Weights of a small mixture-of-experts language model, trained from scratch on English Wikipedia.
Size: 14 layers, width 384, 69.3M parameters.
Experts: 32 ReGLU neurons an expert, 6 picks a token, a softmax router, a shared expert of 64 neurons.
Training: a variant of Muon for the experts, 335M tokens, 5248 steps.
Below are experts of layer 8 (counted from 0) of a mixture-of-experts language model. Rows are named router (the router's row for the expert), gate (a neuron's input weights, with its number), up (a neuron's input weights, with its number) and show model dimensions 128-255. Each number is 500 + 25 x the weight over its row's rms, rounded and kept within 0 to 999. Numbers have three digits each.
Before each expert's rows: a language model's description of what the expert responds to; "comes after" lists some tokens at least twice as common just before its tokens as in all text. This comes from a sample of Wikipedia text that the model never trained on. Tokens count by the router's weight.

# expert 42
What it handles: Auxiliaries and paragraph breaks. Double line breaks ending infobox lists or table rows, plus was, were, been, became after subjects in biographies.
comes after: "|", "was ", "\n\n", "He ", "he ", "is "
router:519469527491484501489458479499502503470457494496489490509529471533480452548518517491509434457512474511492448482494542509467508559486526488492508497519530490481558475504512478470523492498512541515524491492472457425488523561518495510514445488493475494481533465466473507533524451537484484516467516493479479496505551499458542498491527419489504497481487505512500513461512530484525505477536
gate0:469467530516511498483487506522495501496470505538471495543508453491486484494511480491528535493538501503478527526454543520518473484492528492502518529479489511513524497491476509508484500505448532511490535517535499510503522546518526481481502493484493467511476482493500532549527576483494509507461479471513469473470499471551464452518511502554484435523524500529479496459463505563508491479490
up0:478490514495466519454501512510523528491485479498524480486499463508491498517523555480474531501471552488498472542515525505484488497474503480519524502507470552472518498478519521522465480507485480510492497464503521513516461500556535490515470484497502504506532472526499492480529478468479497440439505456489511466483538520536531483487506538514499517501522494470505516546516495515500561478496
gate1:502520516498536545501519492507538480524554522512526501490480503538515486446507507459528475507519497489482503479481536478519580450520479475467491517510539503533464497498482538482518501501477509469499491516490535465491481461514512499494501540480495516504488468462484525535515507514518465539527494499502493510504540548513477500462522474477478511500520526504532495537519513450444474537534
up1:527515477533511450485479507509482498464513516492511496521494484474500528474463477485506561497518489504459502518501525518515497534508472492482500473523494485500490504520473530514496489495504506460552493555485515535502509473541529517500483523506497529479523555488554462494505490529495517488507511499529515529482456462517529480504490524484522492517535508477495513506473468452518476494520
gate2:477542462512513498521528473512503475465468476502511472552464466513497523520459503499458539488507467491465480522546536474505485489495520469474520486482475483534509456499435490535506525501520486481527460488522497505503561519533506510474518520484530512522504461506453489541468549458477472470481494530520481521522506494485485535518528519491463513524501463501520489456510497525545511505491
up2:527534514557525463493554530497477514517510516536511501525488503507492486487492503493520521498537514461547522490510511531510497482470458496498494495487502486494517495491520479500506497488439458479521524516464521535476530489484463581508579489499487485544478495528489524480526537479521523517516479494508489505505461511540532519500511508511509470529537440451542522501537512502481475465502
gate3:499521548547487520492533484525483517496530528557527513515536513498496493518508478493509504523531481504519491523489517487539494500548503508482471561562513491527519503502478467507475496488477538482535480523506482511553472478465466516502497526495516496479476463504496507490532492499482475524499519516524518506528458489562511512496554543488511502503480529503482491488470506525482485477481
up3:442531511514486451452507491504519491498490535504503518510522520500509478514500499495519520500508484483500499492483442501490498511526524515507451502533438494517510494484477487506520555491486492520511521488515503545529499474506491499507541484506475430487510483500462543536480509502471469491490504469485505500502498493514461495446508515467443523503475480500494494554485521491461517519509
gate4:529518486510463502511552508493513520509516493568464505470511477444511466519529460511490531530443505502493461516573467503491535469517477512499500502504464496508458506519492495535476513517520471468523477481520516500479489519540496513481528477469497551479505520522475565465555510497503510476542519549478510485480471525512539548528484495479546519556477512466499485474486491499489496498481
up4:522510521499481501521508525468482459482479522499499514495515488511516518497513501463486496514496486561519480514535479531541535493510482522478506564490505473513499472524490509484504500453536508499516546499486531499544522504538472494489507524450547470535539540470493526465495535490485511488487478490545538468497505492519493494497513452519509525493489505505474477500517470499517504489512
gate5:523501502502509508475450501506468509496484476471494521498508507524521518495501497480508545474503476491494487492489457511510493468504496507456510498513550469505507496493476536511525530495460454516489522511503448485459534492491520556511525525493527509476478527484521547515540542527534473450479495573478451511493527533464496455455467484469479454521471476494491527512518485507528507451547
up5:494522514540500487453534502520493498494535535549512482549519463504485528505498485486580491490522496486490475489487496496479527501506475504513518521522512515505532479509495439540491471521554504476534499546544501482534528522490503498534498486510487457503492476466404528513507485510481478503503494488542492497528523501526482501513495487509462486455522485475471495506502498543500525501496
gate6:472513485479500496474490511510523485491498530514484471473528489509511540484527475521525508528540514474493501546536484525493538493540497513499499524460528467502474454492523483508470524487523532482525540475555528533512470513518540460462460508509477510511475482498461467483452465440495540477468528483483530528520508524504449534453484520486522508483486482537519506472481492532506478446494
up6:467481486488482501560502502478452521530475493504475521533531469498522489539485492480504490482481518485510475526472420462484483480498490515544451468506510502505504473468520529491481524492508501569491476493537495527491503466540492532484508475474527527475512513485487484480486507477497471499474503496510501462464521494513481504472465522484510525501485540492517485538522484480491526473406
gate7:496496501482517456507507510501487492476535478497499504468491525565473532494500502503531493515529507490568497507434517512490551499470484522479516522482503474522498509541537469469506492481494490523485527505513486464512515512509538507500521470514527471498568495507514500498508518498475516553516493513566469482493513500493491478511517507530492522528449489489473505541494482483485448501497
up7:491549508534528490533551522520539508471484524470499500501494510489471549504515506496481482496472474511494526504485558478501540493471547465533511521472487508526475472505498485543451509487514509490508469489522506455507486529504504500462512499526503494493547503472498480514467506462504535470520462528484507489474533490445491524508537477502493527476519511451515521498484503482498501512512
gate8:530516539510473485492470469478474483511468488493459478504440484493478472472477514513511515514455482516530476515533469497542512497484488530498492560485478491484490483487500458548505508473521460506516531446500512502505516424512480480509515494461479478554515505505465494529526533503524483514516505519506495440486525478537479493528517460527505477531520506520501431489505484520531527457478
up8:506462491498524510491518504501528475509507519532486517510465514477511472469446482498494473515538497470490499514493504470511511491481527484498504507532496454531500508467446502576497526470484513468519525488499504493498536520517457493478492495497487504527505513464532521517490512478533523502492478461505533484494531468527552502466496557501499520482512519525505486477494556489470483537517
gate9:486534519506481480496469493468497493502469533485471533486530497524478533518544527513475498497470494477535541522531474455525497474543502447480467498503477510515505471532527461512524537448522510488512503488527519515549501488471478505492459504503535504483473524526549493487527471507536512504494504459520515528521487513495460473523484506468492505506588512516516492467505467504494497493517
up9:515532470523522479503492497527549486500471495507527486475491491499480536538491518489521526502500487513504489553486530510504520535483493514445518526499519489462478464534533527474482543530532442469536486492478535505519452508506464540494526444512503528528525510529506460520549514477444486486519486485517485500482500586509514499528516522493518443503490505495521540554539472505465495509495
gate10:516508477534474480497512487492495482515489536522510464485466502458510484449526465536520524527519518510517455524483480532503532464495448492528463486499461500482462502491480544503493465482529470490492492454494503459479504489454458479496534498442454502495489510508504483528470501443515505534550513527524485479488485546475462472518498526541537519505517487465483470472505511509460505485476
up10:474503492488547513479520495557481496489490506457545526501497522501492474544499522494504488532471473520527524481476496461513468460486510481500528513511504443483539512458464514508518501482481500495516522491488532500468506447496492483486517479512508545470515508515501476527510440556506500525522524456507471462492531483491526488497527465476474526458480496479510491521521504527507481479506
gate11:473505530526497511477493504536494512495500528506518453488500529485529519506485532460465536547502506520471490491491496495486522459517514547459538492497483495498461487461453529504528476534518489465514561543486454536522474488559512509501494511498519515537501506477515460544487500474502418512547468528462517474486510488513502463500489519505513503545566534525497554501494488502458496495461
up11:475504517446485494529488537488528514439492533448520509541523518501503495519522528488499508513546482507495496514484521523496475453451518507486531488485499499474540496554499503517504496493516556504511534530504518489491523491502498492471512493495478477517523501509489488490499528500540491507501469449520502506510495446513450447507482441514496530499460526501519509468469507476480457485507
gate12:499466523546517535492465522491498480499486513531509509507506539521526499513505462472500528533519468553532548468531513529509490517539526532510528510477529526491471531518479526531464520468479476496509540489526499461490520491496518477534524479490504516544512526503499542502450507492522461477510483574516491485524491497539534521521456486484475504546449501523460476489555515520537460528481
up12:516505510535521499478527508459509455480500480506532541487496546510529518517508475493470476522509496477494543480540497478491505496497520483531484533492543464495503494517542487510531482504505481496470513537498495481494505509460487492501498561477456567517517492497488493478493476491423493511500524509481531461501508523528546466525506481535510477512488476489450468502516501527483533460516
gate13:502468529507492547542488501515485506477523481485494499511481508506507506516504481484466514477527549507495493474488491461520510470508518529488499510542511488551495492507484533497504523522503533460542513502524496472503552533496448487507485522506522515489518521525516458541497511481514503500509542485518514526490513511521461506508517526475469467470520511458554462455470500478508490507506
up13:473482484474546472512468499526502520448532469487514520495465516476459482486519521514505523526483506485465525486526463534545483491495468534511479503498464474459500508510510497537478499500467472511515477514451536483494499447470502522486521518499547475503512484492543514519466518483470498533515517510530492523488505446485477469531515538504463478504482484531487508557542509502491486475534
gate14:502486483494472493492524516535494541472505486560507501496509530521499482483489552483470480501491555480507466471456440466508531472537475493495512527546528501463512490485544517477480521474509474474503515514482493477539444533491475484515473490463537495452496536564469470488517515479536503490513483527512536511468495494491475532503508493489479462508522508468459502501461478499489490516468
up14:524517493509558499481510528488495457517480487507491528473500506469485464516485479506505518497508528520492514509515489485447519479500473505513481514510509490486491486528500524505513508509564498510528483542526540482471525451537516490492481531546558527537498484479524515471533463483478504477480523508522551502475483545498505531551518509493497549433458482485519497455499500488510454537477
gate15:467468545500471477498525470553486520490556463510491531499529512549461524458513483468484490496532506504506513506493482500487494504533506508529511460504524482531488492494517534467505499505527470501508554567505484521519516510480523471514539525512558510522490522495526504507466478496482483504503452482565494480490519481506481458525480488504501506518467506475483476551487548522529459541488
up15:508503528481482521466492511591512535470513473491549512454572510519501458508495527458495469495475530494504527504494458486516491508496521517561503482483495552497478506438475501468513522511504467536474500487521467506522456494510443472518486518487491484503451543510507472494487495489512502520510497515522527473529523505489507486490507534484498505508501542482474462504497518474487511466474
gate16:519536513511470527488521491503468510493512450477507517507517483521520488481494493524484522517487506445537490522508482520495449512485502496502489480442521489474516507559456550529467513498507509540538511502486496515484513506535524484533516506495522469515486505521486486496508473464498530521465500515513504472487482453492537495482504509511498492486557505513497535502505543466549527475490
up16:498500544539497498478496468481461500503511504514488514501516494470506500503488474475488482518505521498534471475526506534503494527500485510460490529499538517493534513472497509518502508507497489496529532438474507554480484522505499513478462499523437527522519500499553445450529474499569537508473522527464477517520489523549522495458483511460480469517534533521543525522489514470481481477538
gate17:472531529501508520494493474517430498491463473490458480492478528471501511520506543513501508517514536506493521494552507477490480496540496457464494534472468501515505507473483503496492506494503514503485522492559474508516483476534498519508472492563496508546525522520531431470532513446510462537521457505527515539530489510533464530513526514475499470501504526483486484498455492546514524501486
up17:480493532471493468510528487559488450457500509499484496493481476443502487522520510539457510499525463506520523526502521455477496507486493493492511496494493547477473505533525491508489490464547529532465468478538481465454501502537542482476501566562468460523539491507496467492503489485504494485495544516531480509511454553486487497522511495506486521481510520484500520506482519559534477519515
gate18:490511496535526502521445470496514457512531529483524481532494496514524527511485492529489530531493530487555526483516489519525501492521465531495476520498503424494490518507532521521476547482501517488499540574548495535516511479502496484499529515498498506496465537478517523505530469489515510523513479503480485483453497523524458464452515507466489478488519511534553506531494538503494522501498
up18:544505494475502500472462462463514498505520524515501552542510492529537519488498507502469507484506488453470455541514466470496549503546518535505525482501502506487484442539511521498481455507512492520472491469503450500524472499456518516534484555484464477472516447493445501500518489472479493518525482497457487484471512465513522479513460542509555480470544518483472509524536478500498495466472
gate19:472513504474537490482549531485537523502456469500477512467502485495484497525503513501506493513520456502466480450510474523495536485453504504514492489523478487507495480507478477545501454479491468441478512521494488475494502445525485465493538501498563497508510509471509520496520444534534515461505509484507498492480478487537513461533512490509547485531461502487534477480504513484500479501491
up19:486455472489460531511482513510487541488504451512494577494532528500516494547526421473551461499522465526531504487487504491512484474515475522515500488527486463529479477539486476461526480467548524528474485510552496500507479491488560516552505509504477536476539490517493525498473497522530550525528474521469459522463487471470468479519489469554499522461421537492494488508441476516466496539481
gate20:505496524497448472495478561486489515525543531498520479495489530466485496505466489473457491509480521511536465534478499493488471509528487492502455498478488551505512495491540525488515514497530513501534501492526506509537508497517500494462448530495515525524493493517554502495481509495502524455510531485474496489445473535488508520457467493494526547521539556489512541485519510499540540451508
up20:543507480534496463476517489473501499504484498534502506507501492485475499483457524455483516502461482514514503503479507477507481493545530530549507441437453515498511519502496511482524502505539474494505484504506516512520526464505481493460463517510494511480452475513521485538462508437478508472483496500501547499510516530481495489511495509476492523501518503490531537517473524495498485536554
gate21:524507496476500493517512522486517511476493446543499553455541476486513544527538507489486525503521452509464519507486503511511436458557505512522499501471519494536508465520485512511519518491468515520477470464518451528508475510500534508491514516459487540502481535542521485494481490490500492451479500494522477511510483492491451450525449496555484509504493492518461506516506505526517511483469
up21:446506478495504553542486539511521500514506459502507490501491520519465481515483523508498527520511510504483532519559506474483493515479527499503485520500529452509528487478461533496493482499506526528488496515520525495525493498477499454464458481490483489542496517493481484529498488512504507465487531514501519491493501482459442511474572514506508530459512493510476513511505454497495501499549
gate22:499487506507447491491499508514477521516493532520505514509544518490538479512499480499510469505487490458476487473529522487512526523549501546505476495511477479493501540492456485510503513458478502502505473461523520496491492491502525541505499534502457487446480538490542553538482471479491499534506477471525534526500472531488470469492497510483479512499486521508515498497457449509450501446504
up22:502515469524517466526470513515481457510490504466540500473502515467483506453522509478486498502484568499504485523495534512443541498514498552473494442538522496492520502492508526507521502528504529526515519530498505484504472496436506521449431496504566492525515489507548525513500532496492513516502507483498473527490479525497447484476495497464510485521566498521496488471500504499518506461519
gate23:497510510498497456464506545498519474489455509456490513478530476531482514497524503491536489506500510496512502503488522513537520453565454496511459493522484519523494485516517500503493534533540495488494509498558511533528472493476502476438447523525488493500489495493516475496488471478521476474527507543460553506473507567514492501461479549455478520482509497497497489502521524529532486493488
up23:489517455561551524481524467528497510532485466522506459501507509471519490480527488494503506455494502503474502456516537514447498494511459509483522508501481490522502486508531501472520500526478514515503504512517478539478520509543491533549487479523462519437462511498491505485452503521469465484482542470480510534483478478484485523484504484534489505500497509486494462481491495483473462518492
gate24:523513467509489502505489465476533519508549497529486503477475499539554539521507493534506458543519533446539496538479522529492524475502472527487508492523491475493504474527496493496481514539491488482504536548491517540508517543511512465454500498474522478534494522480476524482458525475485515483534508507516474464504501508541516489467479511455487523506502507502527495535514509543491514508498
up24:519496493488487531453485537518494500504480530509474464473519518495498508486514503475506498506503512526514535476482498475523521558491507512482434484467515506501519527497492478496491476492509486461485524546546496523530481447504505462492511524510534505522493486508517511462509502463505470471503482505513519476488482517479522468487429560496491495497532563466500510492525485472491522476477
gate25:571540527503454471508488480525527492522546493525535473472537499470513533510508518518504530504501483499460494492496545488514504518499473528528480494533503479525504521543492533500532481462504484504535478495503524487483475521516470472531502529479517528505462543476462513498513515485553516466463528499513494528448534540459461498496467517513471492529510482526487496555507513531489497520458
up25:486477511506493503487509517499473525495488462482530514470472530518517562491502485536525525491458488485528513460519504444541521513524484511502504532475478527534526489507505476489492486544525533539499464522493543500530521552484486486492479514480488501486529513494500439487531510535492507491477486488488532496496517497494469495520555494510492502496506477551458483507495546555463575532508
gate26:473463502535501531529452530516497516508486486511494559521521508498516491521490539526508457483472497510493512524470511482505495509493504486519497530544546522501513493465524536502486475517487467482461529492518508500504501493477468482505504488514496520473509479485494482495473473505516518519510507452511507536483534507507490495466503492488552466528465424489515502478488510529460493520484
up26:502558513470510489481493497509504453532518503489537472479514470491485495494475488497512535581506469523542515504503476485510500517494533512455547509474486529523534493507496488486543489556482537504521503481518490522480461506539444499510470496508475570508465529487476514524540526519483493514526523515464470479485531461536535550501537507528451482538489488482486504481562460479506524461488
gate27:541493478495496523485490515500536546501443494451531563501491527487453530519468513511477470493533531499488449502524520471499480478512491484472525500541510520482493491502470481532459490471553498471506498544486518502548521503492520527489519479501538500502536505483516530534508492518503510454502423460458462557508505489527508522502472551531467487535522499483521509481469465519448496482504
up27:490489527457465454475492544490511490522515482518498481487516490474504523548480500562485516483507493530504554465495477495492495480476494504479476476489478557517518529525528475494495523473484497473463521511495490488507518536470509462504524480480486436526461468540511517487478499547503523500494491455498500483509502501467498506549491522498459513489499474523538503510511493501557494498503
gate28:532509489501477471520469500498499464515519519560454536506537533481508480497509477512464475512509505485472510549540484516515479533477527543530545483463477474497507503501470520483512426488466473456454489510486461524491491499522471493512496494508480514515496452513463498505476474468476512487453508489500518474495487513487496502513513518501466434490445507464461456482512498492484441472516
up28:504476502482541497516480492472498502510477488499542498533509468485497510502506504505513447490467503485512456495510437474481452530461522506518508528495504463491512516447480456516485490493478473486522505472466523508516496499485501503483518474484499488535542508531541527470506516476520538459477502505501461509518517525469532503477526486494499515524492487499523523466508503511482529485501
gate29:502512515484499511535520542531483525493526508482557497525448500457497488530534514513509510523529503450491484534457477514480501466507477535546493492514476486528494510469504466466513482495483500514531504508413477490492468510521515515487482573514459529485520537560502497479511451496502443469518498551526490507479535525518502511492474465485490527508534494475503533545538476483490507510478
up29:469487515493474509495500444526495551480518528472518525488447492472507508518490529495467473500575498457502485510515482533514506476470535471547497491520503504523492454460497520553474473495560552540485464466520505472487486452511455499485448526517500485538508527477489487523537512453467506547525495525491514467532523522506498471495503499499507491512506545459539562502515520511477503501494
gate30:517477493518511479488462493505514524500493486479490521458474550506560501506489490460489520504482534501451454549510530492481517483531494464479516514468466489493508504496483523482511540510519499467494549470483465507540541471514507510530439454496480502510480504451531492528489478497491472494553488457508500561528500515478507501520512494500541494479539515502479527479498485503519488504475
up30:486500516482510476510455543510520485492514496511486501502516485490498518471499477513502477478503495554570541490459475509498522496553498495498522497478526518491475498496494501480508501518567527535490488562515507511494481528499533490477474546486505499490529481507462525446507521480533465484487502536492460509486520477501493505498518484494480519485494485492488524474487487530525514599530
gate31:501552474506466499544478517487512525518501475473487506527465516532511455480487544519502500486494513508450502462515439527478489509472500512529528502487581484505461455496506519484499488476485497507506513512465510524503491479494515469552525538463485483507516530503518459486513547472484420499517470551501478460525496493517486514526512479523528492489484478523525521445484535527500528484464
up31:491535519525449500500488486538507550517523492490430521500508509494482511532532461499503476452510496514518531519486467492501447485481463522544459471520508540509505500489500488486564475505507466505488477486523516484483473513481481486522494464510490521493483477484472481512517488504503532513511508480512503501472478520469500517493494539514514490491486532496522504526521531473552530480460